{
  "init_std_router": 0.00749,
  "tie_word_embeddings": true,
  "beta1": 0.95,
  "max_steps": 4723
}
Below are experts of layer 7 (counted from 0) of a mixture-of-experts language model. Rows are named router (the router's row for the expert) and show model dimensions 48-95. Each number is 128 + 24 x the weight over its row's rms, rounded and kept within 0 to 255. Numbers have three digits each.
Before each expert's rows: "mostly gets" lists some tokens that are sent to it at least half of the time. This comes from a sample of Wikipedia text that the model never trained on.

# expert 28
mostly gets: "č", "Greec", "osh", "ł", "akh", "Pol"
router:112089125137096131155083148098157099139085095121128113112166133134134124154101129139084122150130107124116099134153134102147099112127135142139113

# expert 5
mostly gets: "FW ", "She ", "MF ", "He ", "GK ", "Occupations"
router:098082162164107107138120087148150097153102107128097118117167112113156136157102124158101151146130153123089102112157171141162099153171095153162138

# expert 12
mostly gets: "mod", "driv", "increas", "conclud", "teach", "±% "
router:104139146131116095161115138115142130153122102168086101107169121112154134151119114152122176156131159149099124096134170135164086120159093140154149

# expert 21
mostly gets: "New ", "Un", "Chevrolet ", "newly ", "possib", "Little "
router:090099180130096104134151104112146110162109104124074133126149108154146110152103141171138163156123153116084097138127140104156115147157085168158140

# expert 14
mostly gets: "Candidate ", "Labour ", "Votes ", "Conservative ", "Liberal ", "Turnout "
router:097087151103121102150132064111109104139119100163101126110133136150146119150090112120107168166156164139122104128159142138144098136156087151135147

# expert 39
mostly gets: "P", "p", "cour", "imp", "classification", "Up"
router:131140139147102165161116118152131125155115101104110100159123135112154111120103128149084165144119149144078109116149147122157101138127100156133150

# expert 32
mostly gets: "appointed ", "Deputy ", "== ", "Outstanding ", "Chief ", "Best "
router:119108162135176134170140117136132133138091149091114140155148123118133103100129131139085138148152126125081112169118100117131157137124151129145144

# expert 11
mostly gets: "Ch", "sup", "Length", "ch", "mic", "Billboard"
router:090092137139083089161080136152102076165139094111074124106125131144121182152107135124137159147103127129125102107144128144167104138155119160153149

# expert 38
mostly gets: "contr", "inv", "expl", "Slov", "Phylum", "Binomial "
router:111128183120135095164117096119141133133105112113131114100149147084158138135099142139095138164124148117106121128165136146143109159135142160158134

# expert 13
mostly gets: "Tri", "tri", "stri", "è", "tro", "Bro"
router:130120093159124132169107120110168156172119097083138118093142080125169110144098109157128157176133124146146085131146155166138104127144123165116155

# expert 3
mostly gets: "School", "film", "track", "Rail", "head", "album"
router:124104134110135092190133127132128085160099092113121157132157140126169148129071105151110142164154117127112127136152113130149117089179133147116123

# expert 22
mostly gets: "Tr", "bl", "cl", "tr", "cont", "fl"
router:122125107122097080135124136127157152130111095159144163109141120107134138106092176137128105140130152130093109161143157142177087108127112125148133

# expert 7
mostly gets: "=== ", "\". ", ".\" ", "My ", "You ", "==== "
router:128145135175086114125103132151143141119109077142108130173134172125079078111156113079122152083111138103068132096170145152088117093120162109172129

# expert 18
mostly gets: "fac", "Rec", "inc", "cap", "fec", "architec"
router:153101128133118146110164114074104123158114092137137083152106136114151111177154094105115131158076133140141111133121150125126132120138132138154165

# expert 30
mostly gets: "Santa ", "Saint ", "GER ", "Anna ", "ITA ", "São "
router:132120147139098124166115151154166094164106118152119101091162127112145124134117150131114136146112143176114099117185140119146104132145107153163126

# expert 29
mostly gets: "Con", "con", "dis", "Tran", "Dis", "Mar"
router:153123152114119092127116115149150120146125089085134157131157139113144092169134149142078143146106161140106123124126129109129114118134091162127146

# expert 2
mostly gets: "£", "−", "SR ", ",", "′", "\": "
router:141105135116140142130109140097151134131107141117124088113160140121130120165116123144129168144153118103122117081140136114158098125152101159157143

# expert 10
mostly gets: "took ", "such ", "comm", "remained ", "too ", "make "
router:099069132109163116152141125106157108125148144135097171100148087128164143135110167178151180135124117119119144132161146145150086169131121167144136

# expert 0
mostly gets: "could ", "would ", "will ", "should ", "must ", "they "
router:123118100152089149090146096159095132112115112128139139153126133142165154128127166164150120127134140134126157105099126124168125147141107137133154

# expert 16
mostly gets: "aer", "agon", "Organ", "ror", "hor", "mechan"
router:109089097100184133154138135148134135148137089155132116094157168125121095150119124107076128151146130143158122084158115117140101174161175106148101

# expert 25
mostly gets: "ARG ", "FRA ", "Juan ", "ñ", "Argent", "Colomb"
router:122096149103096116133117117115155116163087118129102123141167113095122168135121138149124123143130150135131084128123192165173142104125152139161110

# expert 27
mostly gets: "com", "193", "196", "191", "Com", "194"
router:103104172133120096170124113116139106136083110103106129120124122119182143137104118172101137147121155129130121101122162158129119130135159150173107

# expert 17
mostly gets: "Sc", "|---|---|---|---|---|", "\n    ", "|---|---|---|---", "|---|---|---|---|---|---|---|", "sc"
router:115104158122115113133118117108143093133132099140126107136149121127166124162109133177111161143136172137126121147156133133129093126134113159158115

# expert 20
mostly gets: "On ", "released ", "Mc", "launched ", "announced ", "BBC "
router:132147120141117104145124109133118102133128132129107093125145151113146096136120124122128167131131148160125113141149140155127137115167125157184124

# expert 6
mostly gets: "Turnout ", "History ", "Pts ", "\n  ", "resulted ", "Yes "
router:115119148136098126164121115128145099168103090081099127101176131135139130132111143134104143155139159164115122107142144133169109106164120142155158

# expert 35
mostly gets: "Genus", "Born", "Coordinates", "Animalia", "Phylum", "Species"
router:118102114122107088167122118139178118138098105135151136080129139142119152122083129103148144147104118152127078160109144139143124154126153156157133

# expert 26
mostly gets: "f", "F", "def", "ref", "ef", "Af"
router:110097149147151100128129117136093080132100105102103102118155142131157140161092123157108170144134143153083147077137173151149143102169112119160119

# expert 9
mostly gets: "ancient ", "century ", "word ", "Latin ", "traditional ", "(\""
router:074154141106156110131120152117101098147137161144156110100097141158143117153090101094093101143102116162176116118159122064132128120126112106163130

# expert 8
mostly gets: "Cup ", "final ", "Final ", "Championships ", "finals ", "Championship "
router:132126096123095098150093106120108122177112116158101103078130151113099177122116129109153176127138144096122146143108124129109107122140122153128092

# expert 33
mostly gets: "Ash", "Al", "Wal", "Rah", "Mah", "Hay"
router:122137158120155140130122114142103118054124204142084124184138127181141105164105120124122124122148118101109167115109129136159090117116123123072135

# expert 34
mostly gets: "ammad ", "founded ", "replaced ", "$\\", "----", "nominated "
router:106102176110109092161102128124120104160109109129137117103133144123158144163117129154135139149118173136109116101145141147139113133158080145159155

# expert 23
mostly gets: "the ", "across ", "against ", "entire ", "@ ", "visited "
router:121153144120104134128098128119184174111090147126135143124124163168147136142138134157103133114153171113089114153126171106120105098125140114134136

# expert 1
mostly gets: "However", "century", "however", "years", "that", "example"
router:084090150162140109119122137087102144154098121150153109156096147146193172131118110184126162144171134110130126070125112128149136135140082143104157

# expert 24
mostly gets: "Inter", "social ", "music ", "television ", "radio ", "inter"
router:181146110147141144116132128130087122135161089120131100155150162130122148165118123117115124154114140132099097099124163130145124141132115128110126

# expert 31
mostly gets: "Hospital ", "Valley ", "Avenue ", "Bank ", "Army ", "Airport "
router:123143157112103089114150140113166099138154094164132122122171118114129110111178140131120121156188122162126118123121125181148145121117161141080134

# expert 37
mostly gets: "K", "L", "T", "C", "N", "PO"
router:097094151114130098141102111095125107182120147116097094066115176081138105137177148139145127129149187137065149156106145126113125167147116168165121

# expert 4
mostly gets: "social ", "health ", "financial ", "sub", "research ", "significant "
router:139105151108122133140113125172121107104118168125154153104127125109183120109091089133106113150114109126165164160109146125140115173138138165124148

# expert 36
mostly gets: "contains ", "Its ", "approximately ", "includes ", "has ", "containing "
router:130090108129136103127160140109102109128127128094107109100111076110127141148089087160132120174121078154170119155102107161161135098146101154123133

# expert 15
mostly gets: "wanted ", "removed ", "except ", "unable ", "tells ", "referred "
router:105100148135122103142141103111117096152102097088115118109135140150154158151095146167099145150131137149104114121170158151152103146136096151147137